config = dict(
    num_hidden_layers=10,
    hidden_size=128,
    n_experts=256,
    experts_per_token=8,
    d_expert=32,
    d_shared_expert=0,
    hidden_act='geglu',
    moe_layers=[1, 2, 3, 4, 5, 6, 7, 8, 9],
    router_score='sigmoid',
    normalize_top_k=True,
    routed_scale=2.83,
    balance_loss=0.000602,
    balance_bias=True,
    init_std_router=0.0116,
    lr_router=0.00156,
    vocab_size=14253,
    norm='rmsnorm',
    norm_eps=1e-06,
    tie_word_embeddings=True,
    optimizer='adamw',
    learning_rate=0.00295,
    beta1=0.9,
    beta2=0.95,
    max_grad_norm=1.0,
    batch_tokens=[65536, 131072],
    max_seq_len=256,
    train_tokens=544500000,
    max_steps=5950,
    dataset='wikipedia_en',
)
Below are experts of layer 3 (counted from 0) of a mixture-of-experts language model. Rows are named router (the router's row for the expert), gate (a neuron's input weights, with its number), up (a neuron's input weights, with its number), down (a neuron's output weights, with its number) and show model dimensions 0-127. Each number is 500 + 25 x the weight over its row's rms, rounded and kept within 0 to 999. Numbers have three digits each.
Before each expert's rows: "mostly gets" lists some tokens that are sent to it at least half of the time; "raises" lists some tokens whose logits its average output raises strongly, later layers aside. This comes from a sample of Wikipedia text that the model never trained on.

# expert 85
mostly gets: "because ", "we", "Wh", "much ", "wa", "so"
raises: "==", "Song ", "'"
router:519539499450503478532489537501533519527514533489479480469502507490528523532522433523468496502510504517520483525487490480461499538585486560512485497500501528506532495477494525482516514509488533491489472505472499503537445495473509497526507490466526502485492483506513524496540497540477538504497509493483512486531517553499469514526512509497492472417520477511520479479543488490478483506506
gate0:495500504528528506492520478458521464523474507476477473490530555491541463505471518499490460508495470516481507507453507511513517500535456512535481506477467515511509506480510487516524514507479504477499527453469513505494527537506475538525481488484513468495547514514507490511511460504463478470549544480497550459475451535487469472494512517484487436497553473491497500494521514481466513543498
up0:494499490552502508460493518488433493541504532497497488491485535514518519502490485524508445543498470551473468510476520513519551485501486486525449515484479513547561464474489528522515530491446489519526478506455471463510476520497515505511479479466527493495519454534473486497543503508488504498497492476492521487448474474486504488503501506472485490499525501471504481477512485524511516557469
down0:459483486499491514481565498524484554476492484512497483489489519505502518519523439436513523495493522512507487510542538495516516507512503480525511491504513476533491479553550573491504535511501469500489502498506477509520546523494511507522497506538492548510497510527504517515476503476526492482487498544550482543469548499480465463512521482519487495543511542484513487538502500494446480505482
gate1:498502490477515492472501519570452472538501505520489462475501499523457510511510481524498495531499487493482478515497507476544520516534493491500483461520483480493536500524476484503494526490489489494446456461487541544497494535521523513494520510485487468444500519523492466479464507503491546499509534478445479505503454508490470506522511528498467509412519497461511504473482469524470521489493
up1:518471515484500509497454472469511483514518471457513532512476541482496564470457526496495509493516534465539508479512499515495492453490517510490531488506504526524513478514503514486507481476511442486482521521478506504571504509534502495490470474495502493532466482504470540523511537456477475544499503516535506508523477474477501474476530472484490463549472538501542513522499515470519452461486
down1:500501525515483570472502494450487503452488461453465498511478534518520541494471510513505495494477475508497523489513551447473498500543514502507492467463492492516477519438504457510522529491494489504498481479503493490514463483532484521498519497450481525511519535546487532493469488529532522479484510474467497560529513526495471494470520526495514482470513504505480514459466470542505522504507
gate2:492516471482495462479479490464503514487538480552493467521504520503500501450514494519503486492522466489571469550510505521487533533535466523516489488466503474468511486476502443536535530521488498475514493530486491541514487490551478480456501487488494488494503508476488462566516478527484468518529484542502484506484507468510494512513487525511471511459532547486539504474501470514507520531482
up2:540504473501490515512470535483540505512497494469492499508522502477487511510521506438493483568495470457489461498458521493494541506505565441515471518486523490509488446506505518537512485530515537493540470530460492503538491507521505489519528514513520490515503496539543571530516518479507489511485490463504510463531452500471526517495485490496521503485495514485469512506495491489477497467451
down2:510519491510541470464504500481484541481502488518502463469472512490508517484507488471540488454542534539490471458496539460466498492503503510487495488493527508498500491505532442474489481491504489551542458495514530505468473509512484488513479503533536488471503478487511509513499527471509475525470482535515498483519481476524530516468574506519525472500464549454467434495476513491518490501489
gate3:492507480463489480485512538481507480508507486532469461495480521513506517527494463508465485491506520492521495492462501488504500503539498548515468510542545504506496440548472485502523474492510499523477460484519496555504484454488489529502524463513525545504500478551495560490510501480480521530533478488492510521483530473494495509491521500507485511437555555492471546479547531502507515489508
up3:440490483508482456520486498530522507453503516498480501472570505489475464508497486496493513521463477499456523537499464475492485438493548474467527513472480486534508514496507535503567527483518467526523543538483491497473505504487494471500516516513502496490483492500482486477474482465500476479471523536506503468526513510472480469507546517469457503516511478504504507546459528498513487454512
down3:507542457489507563483477525486509521468490492552541500515508483508518512500515497476533461488550513480508494497466533537536501543516485474524497500541513494447507516470514553504532489488493498557518529466512511496506541468508530485535512468516510515520531491498478522510559492535456494490530521479493455492492502475464481506502493554516507507493553502522506506513498500480500464479484
gate4:487552489462538500547499487454528514461514485485509476512474482495498538491518518513523500482479508497523466496520464491508473498517500520484495492528516471474563516532511456491497480532477488506501508484515477542522501525504484519447532475504508480455448505491563488521515484506515500494500520489445490505529555510517462483529553536525479498468480526506529482461524467522507493469499
up4:477531481523492498488498481527463519512508508528519475482481512477497526534480507496476470545505462527506490552546505525488481529499533534519536504487539485520494500555497492524460493533481514503513491521554501566544532486502514493522522505541541502464489539493524483507502545510509480476449516556506513470476528537503505535545498530504517480488485531514538491472513483496530485498485
down4:477513550516477510486521453470501476540546482500469489537495485426486518492464496486521507504508514496497481510488475504490486488486487476517478513479494541532528466507523498544493481475487519527475502494489511497495550527535494524476462465471503567480537514508504476531459568505485484507530498511518506512487443517520486532524485489501531521545461522508475503528500471543496486490522
gate5:523512505510471480523519504470485492557497494512462499516480514529524494488506435496502553515508498492501481541498486510495460529510495464497488525469453502503512502490518527494500496517455487463509523482471490459503466507495514525482541508515488489576509514478482464516496524493540535518558449524468503503451521496515490468528531548497481495504477558474484532473473483510475480510490
up5:500507523524513500459457508451496467509516531493468502512501500484503459524496524525484494504516484531519472508459502503451497457489529471476487464462488463512503524494508549469529499475472537495516492482517486512437514509491492516513522537475522481511508488480515498474496484489521503493462545476499485470501479525427455494517541506476474517537472532523553471470488512492488521510441
down5:484503473502494510496497489437485537484501495512537479507518564489498503490540531472525513514477519503491524486511542474460535514504516477518523505532495513468511520546557529491488504466517453513483490474506502546480519480494509547538529480529508507505514488544540483522452477465497452495497551508516481549530515496504522514483509496516488497537533548521532519500481522486521535491520
gate6:518515524471553507501489540482495497468512468539522512520534483504494518482524456529446482475478490486506491529472482493471531524524501515500498451499498520467486465516532504507478497513526512442475518487482543513494478474512567503527502492522503537481484503514505496500495483536508477538507496476500522522519512517518493510514498464478533474424553481502478543491517538470487482474446
up6:487500516512501493457512539534457479493516565456540503545492521523476473482531524473494494504532508466492515473529525468499481503487544494513548506480461493502543476455504456469469492485504484529520518546482488479489508501502460494476517496527499523538460490467503519497510522449502521494484535511484465454510539470494487477488499485464513540520490497475507467490471468482489545501476
down6:474510470486458517490551471496505536469512481505521500510496532515489548521508486507498487496550471517481495505521528533504485512509523486495489518499460548486488493498548483453477503536483491502452518501513507489503488488515536450484502534520434494538547495556478527505496432498512501490520482491489479499499484467502483487525489478488481492554483473499455490505471478533525432504488
gate7:474535483477505516564497504520519503513503507503495471510453482510533496474515534478518531476495539531541485523506496519498467501506462500517469529491501445476526471462484554439540483521497486516467469491505464478551514521470532522504498466440536505509503531476478555512515519514483513475523487511506512524487496522518495517481495479519499507477516508514556455485502527466498473521497
up7:451505490498500539497505512530514498495481518479466514528521538547479446497519510503521508493504492502468475515501496476452523461464515476479506529472494506484512510513502503519513538469527521512511485530433495479465512503511458490500475504472456523494488507472511453515516455529499486475514467473506489480567496446474505475519526490519501492535471498463512545500541447524538509510528
down7:481464465507477518498486499510492488468494447507518491489468482525471525551547493518483473517547486479484460461465494517497472486479457500477523466524522505475457517476512486527477541521482522503499467539528535535510522504513498495435482569536475507497527504488495505489510480522515479529531505504506491482542482493487480504471501560477508521520486525513460509487474491518552481517485
gate8:526530455470460497504489538483485533548475542522486503457541505574471496518529526527478483516476509490530488513539494500488514497519560484537534489523478528502497483488482469525495467486443517549505485478464510518526501477477487518527513499506490536478465448477498492481512528482534490498470488509540502514503538539492455514505497498508508493455505485508496505462499508468488526511477
up8:494506488511457483510497488515512512518512518493523550449537508531489477529493475500462542550478455489541483528474486540512529495514555460493513503541551543484520505491480479538512503528505530551501491501496488485560504494486469515526474506510474475446487474502512496509502538481515494490503477518526503530517471526520511505551506505477514531510502480500476494463432481469493501519494
down8:506465472538497463487526482457533525509509513472483478485523527495471497448498508511503463497530546525457524501487451478512485528485483482495503541505506477503517502504500506503501432494539495459489519484554482519481508511472430461457502499482529479523461488478442490487489476491473511518469477550461534525455474498507506499517477508506534484487497488505514499480504517546488517496492
gate9:528523490492499490484507490524541492563472537506535557493514520442506491562457518452496509441489456500493517509515476487469464483515500517519504476465488502538529463483502469496510502518484533553510503504494515527532508535506499499535512488527581496497492499520507525514461480485487563492476508510498498507466485528520469479530530499503482528486509518501474487509469521491500496495493
up9:491507468479496499509500524524552503561495515480543541490522519461489468550478544508498509459502533510493486523505471495499495489512490530510522471474492516543524440516512494467540508546471554523509519522467511499521505546501519506519490498524564495490484497557523517511476464487483558495494502497497512505446498505530491488531474496502469511500470518513525497494448524496469500505509
down9:502466482476500492481480478490537511516517535470530448491492508481498483489454500499499542468509514474503463532506430496500527479524502546517519475503472520474521497505490477478516541482480513516484503488481478515536486500486497480518541515516500471545492479502470482459470450438468561548509524517494534481485513506517486491531498498532510478553523542489498527497461520492500502459475
gate10:491521496489502496483533541529558501544513494488448479504510452519478529508488453516493507512530508465510525505466479523497535538523477484518543507455537484487496499549500535481527539519523476479529473465462526500512504484508519564472491479533466553543483509463512484473534456536481494510523502464513501480495509488511482502500495511483477519500512493502491524497491522540529480511543
up10:465493527544498525479487469488445529497523505531523503498493512494523453474469523487501524484500482539500470501525523498498484460456483504486433499510500503494477511468532497513473459466510533481507498526528510512506514488488515470549468507500538476492523472504475485541475565558487515478480491529520455496480502511522555430500505482539528499517484495542513515480502492512508496503516
down10:523559477489517519530506536455543499474488519520530508484492485487494552488493485483482507538457509477515520535544508551466475517579519503521520489501518496497531518541460514518509477503470483523454497495499507472449478487493431511473525508450523473521489530486501515514522503505539515490498518518478531497492498489479515521507464501471480460492480491536517492497479477464484518490509
gate11:494498530463500541511588499499498507491505529470512559533492487462510528520514489478520487487496490514474519475452494498563500512502492476491495500490497533501507442449543504510479540489509513484497511538490532454491513499476503488532452538521522454530490502477552476507483545498510520472484506510504498485490523478495480518532470508442525504510465463508503505459506498497469508492499
up11:523478495497500524498500513505533518459496517470546523515555523460525522520474480508470482526482520463466508494504449520552520484511464480478520502479488537459495441476514512537513502503500471515522524512505500487436482497457513443457474491497496499511490512476493488468554538480515506462509493462464519479499508463504494523494484526496493523467512485493492521477514462461510548492484
down11:507545466496508500486490515502475531521541466493496543521512502536505482484487464489492541506503522515470533490510462500513527478516533551487513538508500487503473482497511480461496508513515469522519485471519513471498526467512555542488550448493514589473494521526471557481484511480459483475464511504503502490510479527492520498542478519492492524441513486514496502479469508473532492506500
gate12:497511509497510481509488496513507497520517458475482473501544509498563529498542499552485474480486529513519498519511465526525436511537483524521496526443473496476495468480493537463514475517475445487498523508533508515525504509497470483513502496474520516537491502538477455462506510465460493481541536520500474476526534487504485459458460512488549513454496497485488527483491491483524534514494
up12:517501495484498477456465507498487515490517522535516500495495525496497523491479489524435518505489483506509490489519532473510479477503484487514485463437547507500520483469485491498511520505542483474471497501486442519511462558511511482499510512470472516466525507516479512486444521482481492536526474548508482504518503452492485517506481521474476542430538568480505504543479492497504506468463
down12:537521509510487533528526510501496536509509504474490536491520482463499502501477475517463502462487522538515494482439506485483445495504464495483519496479520508483549498501524544548525487454489468529498513497470460461524512497505487519509536508564483485532467462567453536457495492498511520466467494480510490480528511480524491506498476492478484504457501485546470521515487525491497494472493
gate13:524481528477442525514550526509525507492467492475448528506526514489483522567544497492504467494530526493501528491443506536518467521497501492506531448481505497472494539487467493487497474496488480481470485527498506437486479500503499517497498504495499481521511517519514460482540522498525545534521493481502515530452461531537531510467490511507488536467527491507465550477513506510527492514522
up13:496526496493547503448503464478499510506499462543559472514487519509479500477483511476510512514488489476507521478549519467450548511496521508521452541507532494494486478514541476550441498481523528528514508482532487517466505542463492490518508467503509497507485467500490558515475498492508463542488510466524484491490526503516475520474498498476547493530491495493538489519504545463462524510499
down13:467486493504530522489495572518522545531519496457506514506551463506472510506508492496488507501506509468535482498497526525530523513546512526490520455499495528490485518475457493490506514494522491504508539465502530511493454472477497468509497490431498463544469478524501511487528505488469495490502501487490513508512507522511536472487589528484445480486500511455490488456506498541501528499526
gate14:506532478532472473545474522554497494495513538537471485517551478495522505498421530534422484461506512474489499499522488505517464492523498497504490485500502526495499453495504489537491528510435490512492504500494509550490493529493505501511493483523506523489499470520535506530517474498477523510494488494504479497536481523507473525517474483446506532455508524489463464516534505549460504514496
up14:489488560507511485488529517472475544507484513475508510515441517515519527501535488474539492517526486477487500509460529449494516523465490508522472484469462464478462540534494512499514500527483463533499485493507507476521535489487507481474505474526493492526483519484466515430475499502530484459505563492480478534459512501553477479485504492485503473538475513512511509465517495505533503448492
down14:487473488476480536501487465495489530507481465506462481467492527556474532481491467521498497504450452524521520467576524526518523463488510519484511509503471487523517476497531469519501516447540509484449508499522550473477511501490507539518480458507517501506515495485497508477491504458471465508474511518520475512501481495522537495515509508547472493512492492514474494471494452500565468500479
gate15:515495516508487490495509531489532529515546516476463480471496519478502462520541482515484510517479506507484498518521477492533506498520534465493530502491465545545476490541535459514464513506492494499469527491529529540479488475489537484505512530519479499495507454437523450469532519499481514530537489476479518486511513537474503495476507555486491495440491502495451490464474457527498516459482
up15:513491515466520509479466497497478478459458438498514498554494533506525524511479529475471491469491497470525504510502499517478540487500466513534491481487513517489545519496520469505462510486502471403506488491461501487504486519476485508490460534452532516475488518530486517541461465505485503492487512499493509508488513473525476470484507461497489477573489482493506529496521533464517458488505
down15:513486515495526499482497513475475509521507495488478513482563493484517504456459506500454498495467492508499471534488502502519552509522516474548511489467529523478533473476486526461519485474471495494497496486516482464511542492484514502479537526523501529525487467498481486461536535505514551451477530499486503441561540520501471494500471494516467449497515504461519484485517457487544475483490
gate16:523541498520495500475542554497535491527456456493493504477436506513516489491459540517486520484500482515506482516510510467476485501534493540489492531493486504491522522464506496529515482491484490477466531498501547483482492547523491509474492469505511500486533465525501510515570516460504469486563497476485524499535503491495474489513514541505509477430488469481491485471519541499522473503454
up16:491497533511482501512472488516472526436527525549509514513538466486477518491505436497506488477519499505519521456531520504508482516468514481509502473491496502500484496506504514493444522492528478514535440497530474537521556461468520475525487553522496522517486521447497469487450544495524520520471499545517479512476509497517521509508471462487539512546500507514471496523481480510487493528507
down16:491505556493465513495492498507548505489515502494518527503503488495492495528565512465494520512448439491489520451473513526484502506514483468491472534460497521485466445488483540536505507510521501513450489500516541478489490472493492509535480500487487481518507448486548532494497475527448527517490551459526499448492487546488515489499527485538528493489476509491510498492501523465513487473470
gate17:516493495487529506501521553508504469493509503480518518517512573513520525537553488480454464518502450497504486511480497539499514504512548517520511476500463510457507492490512490511496510525448447481509490524526513469476478485520508482450526472489497487526478441517496457463513469489521475489478546460519481525513533528499501497503479459494471502489469478487553507524496483488495528540481
up17:486504557491511523501492505487498488513518514470519464522528484504536542490504473475518483462536488485490514491445474502471507527483498488495536520478507468480490484531514539505439502517491513488523477488488512512490484543487478467533486481528542503549529482482483441508518513533504512495509524506538476461466482517551501485535508438476510467547492487500525529516492465484479482527552
down17:458464542498495491454504462507484487482470536501533504501498470517463548495509503499531501523499476488455507507515520484511511530484485526441512499477469466473491518491496540522507497478523433482515525514497501524515479519446540509504537524520501474481514518525492529493469499502534504470486488522515486504482491537512475531516468493513506521539527581501497486570481472505495530531490
gate18:496520513481494529503512505513499500533521517475469498479517504516467495455530536527495484542481503554519484521491495476494506491525551500539488504490534550488504460525493484510509504513452504521503529504459482467525524535523542548492497490463494554454504453511506482479498482532504505504492471444453532478460538538443478493494488528497500476472523481481526481518502499493465492512471
up18:448514503531482480507488463506501514502501458515497566500531509474500525533487480494487550497461443480491508516506501513497517484504581502508511461501534502508536501485460497529464507483482487519524498499478469518519483546528519540527498499518478494467489505490462499521458451493478484527516497489488523514456503482479509463517479524485500530453526492490457523536498489529538484461465
down18:532483508526503511491449509485515527527480524470514560503504487458506469447502467462495488534524536508557528526502491487494497477497523500538487482483477471521512470492454489478509474467529521483531530472515529503507469461494503476505543499509500512528535511537525457462478482506471518469497506505482511505490481549496522504490518531457492476483527431486490510479480553504499527471481
gate19:515535493465501527526561508498467519486503485482499507476530513521475510470516499493508542507490506453554475514503500476506499526534482512498533507537466533515543444522548507524465491528467497511502518523499520488481518500503515471498530490498515510462459455503509500497553474508477487521518480524469514511508572497537458482510482555494466503453512485514531533478484502496465522500473
up19:513475495458483477454492549482473520522566515509502488534500540502454500513448450505535493566524515506462478489483509507466503471503535530505474467492481468517483488502461496494483488497523518533516544519519539475513549474498516488459502496519515510517500496497484466526447519478487544484493517521510489506488534510524507522506484467497503514487504564517547510478503515512516502536491
down19:514533484496521485486516488500537486515500505482490461478453531519527503474481470528489469489494497509494530532492538494490519487539519487521532504475510489467496528484479479546461518491522535495509504513513527502489552500503467520480423514455441538487536497525491525479512486523472510478465501492521485504553478522484475459477505534464542481472525507505542510503488542524545494520467
gate20:491475513512500489482483544517525497487458492502499520506501532507501507555500456526501548497483529483501513470482508482476504502544517506535495523524514542514482518512501498522515526522488475487469487459459482507482483480489584508515467538494490530483492501540481497453471487483506490473526548456513533483489494507503488482535468570434495455482510491482493457497500497474500462482518
up20:548491509521481455510530508508484478498518490464503531506507526443473507505499499475518502515462534523504507458526519563523470504488491498469495544503531486495514524515540505547465520467488524478502523516507540521528499484473482529505544544479490493527473498491519509516496558549525477492524477498507517502486503487451492525493492515531494463540501505483457551485524525506452496491451
down20:496484479516493451565496529489499487463526514517533512497484476500513527485476441541517514526512508521504476512534492495473500468520485507507479472472478554497502481511506513491547495434521502510473505467513487540484515459537487547509525503474527522510465520543514508477520486501461523474541534479511522497508519484444516478516554479484514513533492477489488526471489543494494462513519
gate21:503530491457524510528504504510444520568528528440467505489502512521495482500565472543502501503468496506516511524531486477474520494537485475533489520509501509509533456521510491478515480502495469516496544542503483503540492522545495493490529501501456516475502521504507515487481484509482501489527458498470508490527549510526513455483503523475461513422509475522492503485513472530520541497490
up21:508498498485484482515514504478461489491536486475510510481461502503508550507534471514477514514503483500535548484505513481493526518515479491490503430509466520508576499489545466491461469466516482530472495497484514504517496481530529445539493489491497487509476510478510512474443533487497516514495530507471509492495531499515463454487501546522503505447507464528504519531513448462493556493506
down21:503521479500452488476476546475477522516481538474455527499534492496543524532489490495495483498477497496487568473483498535509479494518494527515500507491512495481480467532505514502539501481488499540516506489490519519504521485473512517468528490531553505565559555506519528485531492489473495450475475501468505472472530491494476492492429494455477508470496498484513520520501483471510534521527
gate22:492511501469507530498495487507486518485525512505499471475498530513509464535487483478506518502534481510465493475497520546476511464508439555522484537458499525482511480540496499503488481473563455530502466501514517461500494469502499529458514460500545497559497501476520560453492503501510526531501478523494528464531467524491465506483503536470506518495516469490507465508508489513547540508509
up22:533526454501522484496518532486522502496475475483527505529466499493482498501505499480526502487476456443531503554480478525495502546504524432494524497523469537510496497525481494545525490570482482474531486512524514502517494515488531540482528536466508498458505501515472497510479497479553521530526467479508475506522486526523539490468533527499513491511529479491495483518514516477514508540438
down22:506501517529455482478520510493464495483494482529521507522519464516496487554532538505527437463499520490442459497482493498504480499474467474485497514449486510483441515497527510532481539534534536510475526465485478485449520503450521496494511476483473527452532491525503464501526535500476472507466505502520475509530506492464530508512533487485477476481463497477487519509481491494498468471478
gate23:497526505480506514529463487496472499511515489501490529521502498529483462494511479501488577534495521524481541451503491521460478521489494476447507474489506459467517480529484520458516476474493484483502467528531442460523471486508462521504472499489499528541527438505501497512473474501531499516519486499470466553501505517482515528517466483452466492508467486493509490448506528510461500521492
up23:533484490489506502508547469474503476519520501463495530510501486490555477501534525490481495485489467514518522477477494508519519513488508436476504466460553524488524485472562532492467505506527507518496458468476495519516489534507535477527474527520493492452516488512487462489459479475482546524511467498477442503501543499510425506470482489497501514516478517526549517505479501499502482491524
down23:549520497493517488473498469501512491479484528504487535458470452496429470504490462516493514508500493505500511507525504467511529539492471549502450480517496467492533507527514516525487527472506476529491486478514537520498559478501480485482536480529516524511472535479483484505507493492532440491512514503527500462496454536439527503443511533493481474489481477517474475490489523508483527496468
gate24:502526511496475480473517509492488513526462442493484491474497497496491477478489517501522484484478516486557512465517470495505487472522534512502558457536467525472524522527479463546510511508446483481468490556459547477524449541478502499535468485473521516491491469484538479496520510532494484482525500500481499457547484513499499485546502491505466470461486489524516503504529480538503515518515
up24:482505530515549524529465516560516502519468545489509504436460480508540524543492525532465470488550508492454480465467530473515494491485495485529475489479505515535514509521496517485505528489509482483500470481515493510470491462524516481539472479502520503471514469521507500486474493490471485449480536510494468485507486551490544479504503472450531498503508489496495478502501500547533491451519
down24:531594489513538481519502524496489551493490493521473487471467472502487485513476531489513479494508481530526475502507508500537474476513539482486496524487494505434514479461468539519533506480500499522499523522502472483518492495529524499510509493508545485496454453509526532520504514466495473503505484438503486535502492526523516546473483510520460493466542495490529529546511508480479536523482
gate25:513572495474467491539508509498520504493474523519540482495499459496514507468488501509478494513535494493536503519498504498482495501490423525517497497537493516488460507502480532494467526515475494469525482537490537523514482500444490469467531511490485549484538551488535465501547542533514491464538503514490521490493517525546472466486548532524488514491498469500475482524501491480536491478521
up25:492479544518507495462526511460502548510537475442484489490478511528481482485518569486517475486516527495517483495481503458486519504479510478483514494492496490463509520509473499491479539512486518479510486481515519484452481490528512531467477463448530508491461486520531540517547466528494501542513520495535506492521485540489496484489503508547500475548492522499471556468494510454497543499534
down25:525506439522506468497529445466528514492482491538510550508458502533490501474531518509494482499521468501504516508538494505477489438497540468476493469483496501493521501530489463515503533446513461493466488472494481513514485499519496543493450508510513491539546499521482544525502503491500467513481523512476454546480495488441490525545527511486503473498466498496495549485478513501516533515498
gate26:512489504478502472522487487502518521518505444510504473483507500507490500476539505525500548528481505506497486483498507502512464511515503493513479442537499501459521490530513526506496486493492462454492496470470517534553477458481512473520502502498482494505562512550545487463574512550486476497436501493475541467511448505521513531520472524492512496467520495474475503488501530534524495538493
up26:459499507476478508572480495506511519472486508484490505489524469485563526508555534495522513535486553510511526470471470513518511500498534485518475525456464501485500468506457487459532484506511490526500430494474466490562492529482522500540485492513534517517529504517497498454505470474484520513491543482484518485474450508478505496464509530505490501514489475503513506482477484511510538487470
down26:489529514490478488532516500516509499511474471493480508542497527510500469502548482502541517498478466527516485448548484441522487509528514523506518522534550518488490517514504524521480458494500520514471552521529500474494549524522529503529493487467527464512534455511530502461495519486504478492487472510524444535477501479493475470539487476505529482480472548491506456525513534476492464487487
gate27:482503460470544529501505486472489509543512509496505457547524529537514514531523474515477479474494490477485507524494487483488552505528504500501509507492491545503544517469516465516495467503520535557500525528482512510497500495560487502458514516478505485489474558501516516510474528475479540554528484521473491486545474524474535533511491488518486501449552514518489496513489446498534519489498
up27:477510505487503478530526512504535524517466520504450496498541485496488512502534498525469480500521533528466493502498488517440484514519477471477453487483477516491533518459534482475504471480499484544511511497474482545524481514507496535515485501467471462471508512475491494456538525520495528518523428486514476497548516444457495504502528522529474485472507507495450472514516455525465500493483
down27:520507497477458496474506495537477496506492523493520493523486494496498481541516514520486532506512553490469460542485521494529514500530523506499504544498533482527507499495490511499507467469488513553467491542523530547524498510487511525518517500490461463507524527451523494526474443495463484517459454477496503492511524538484517533527445489546506528524496457480507476498516542463509561503494
gate28:527495557466486461511479527478515503502515487475486521495472519503463491545488493470513466493507480498491483504456483511491468536537544502534494468506524512495510471511513484527492533516498447454507548514466518500477532484511463529527489547460489524509505493524533503455478529523508556478517518449550474510497524543468469499468544517520518504470521509482492498486520485523490506481523
up28:503508476507515523523496510520461444508483531539497514467514489491499505498529544492488534475518509496517531470507514466454522481453482517467491500463472500511476511507524484505490511467500535534518488524527475482489474527514527487485508450561534454530492531459480532553515454522476465534496498516513510502459510477544514480519456469463504525527495495529504504489444509506501489480491
down28:523520529507547521513464551499526538504494460504518499477529515456479498510495483481478510501525490519516524517490529517533514484518476517509513489431476522477533511507484493441524525516496525454458495542468512472528463463468509501535519498504507461480505492481511502470473519529489509493521518470521517515481506460487544551525517503487489503457503494512482479471460481496547536543464
gate29:529486454496503454484506522549469486458464478466521508454521517483472504525514484508482481518536501486527555506476496499519509460554465531490502533544502517537499507500467513496510546513516472530465503498486495458536457463491493507497548499470478528501520481523517540477519498470547467515508495492516477509554509514495509524470472515535480476496505505515490480502515516454536499514527
up29:513495453455526463506521517526483519483507489486513455487498525519496518495510474514474465526539510454503545521488463495512547502533440502498520478512501518514539441486445484474545496528516503531481517495471499501539481463519499514469547475534512501480512497514512548493522470464503427529507490511484497531547546500501471502505480524518472509508501511483516480483495492501505533500486
down29:466493506520475508497484509489499519501539496478503518462532471502457537529512503449511524511517517517462541502486517485485466524475536485478507489521484532498481467507485473520501515467491498533466490515540517520492521526539479466501510499465441566525467501502530475513546554455504517470491520530549462506484496477498509512472536496500471511452513496462492521509477516513482449496516
gate30:528553511521513488537512550533508500496476497503523503504531530464529480479500500520480516498544489459495473515472505471480519471515498503547449542507514492451486496516520499551495491509504475493486447483516478518540508520470495509484485508441526534486465482476504489565507475478475487468510483530461522520541513500491447476463545519479478534494484499526514510462486502504507504474488
up30:478510492491538495474472534536488494511561512533522524506494515497515480499466485496435514532512500469527446520477511461506476497525489494506496545521506485522495505480530500529497499518471477491506484489493493517533451513489546497480498517487505497496468488470489480522495459507459475477477478525440530557525547477499474495474508536468418513476486521501482514475496503498517541477495
down30:476503474517514540472501515470522522529502469479532529495517435502498550546480503519511499509514541516511507522508512510510467483486430500527500511515482482491524501506479474498464443491512490503473503466475506519481533504534458511489499467501427541448523490516508492492481481484523539450480467538529479452506513501492496486471504539488508514492495493498493506520447477464506475471512
gate31:460536526441512503496516503484485518481527510488481498528512486505508528509533486504499461499507497502553494495479493499533494473506504546488504501486537446492452493468459532479520484507471518528474525464525490487502513530479535471508560486454497509539446513507499498503471538530518463493510509505523498556519547487504494533498487458486497526451505524533505467497484525440491480505506
up31:502466521544495495509530492493490454540532507466446494470495525504526462502472499492521507504498471502482504467532508499498516500481507465513482506505479535494505506512555498504475503497492485461518483529445506498474472526521530518475490526531500453464505510444500471496509467476490507496511497476461493461448491465546491470481542535479487487563495512492509499521498510577473479469499
down31:487487474504454531504499560489506461528492482543519496498487516495466572503549507469518506470514503470516517459515491517500511504520478483526516512478544530524463531541474473517522527524498511506513465509452497512486526490499508514493513507438526488489561522492524504516518484539531523491452530459450468477503474517481492513501496518519540497540479506491467481496489527486522506481516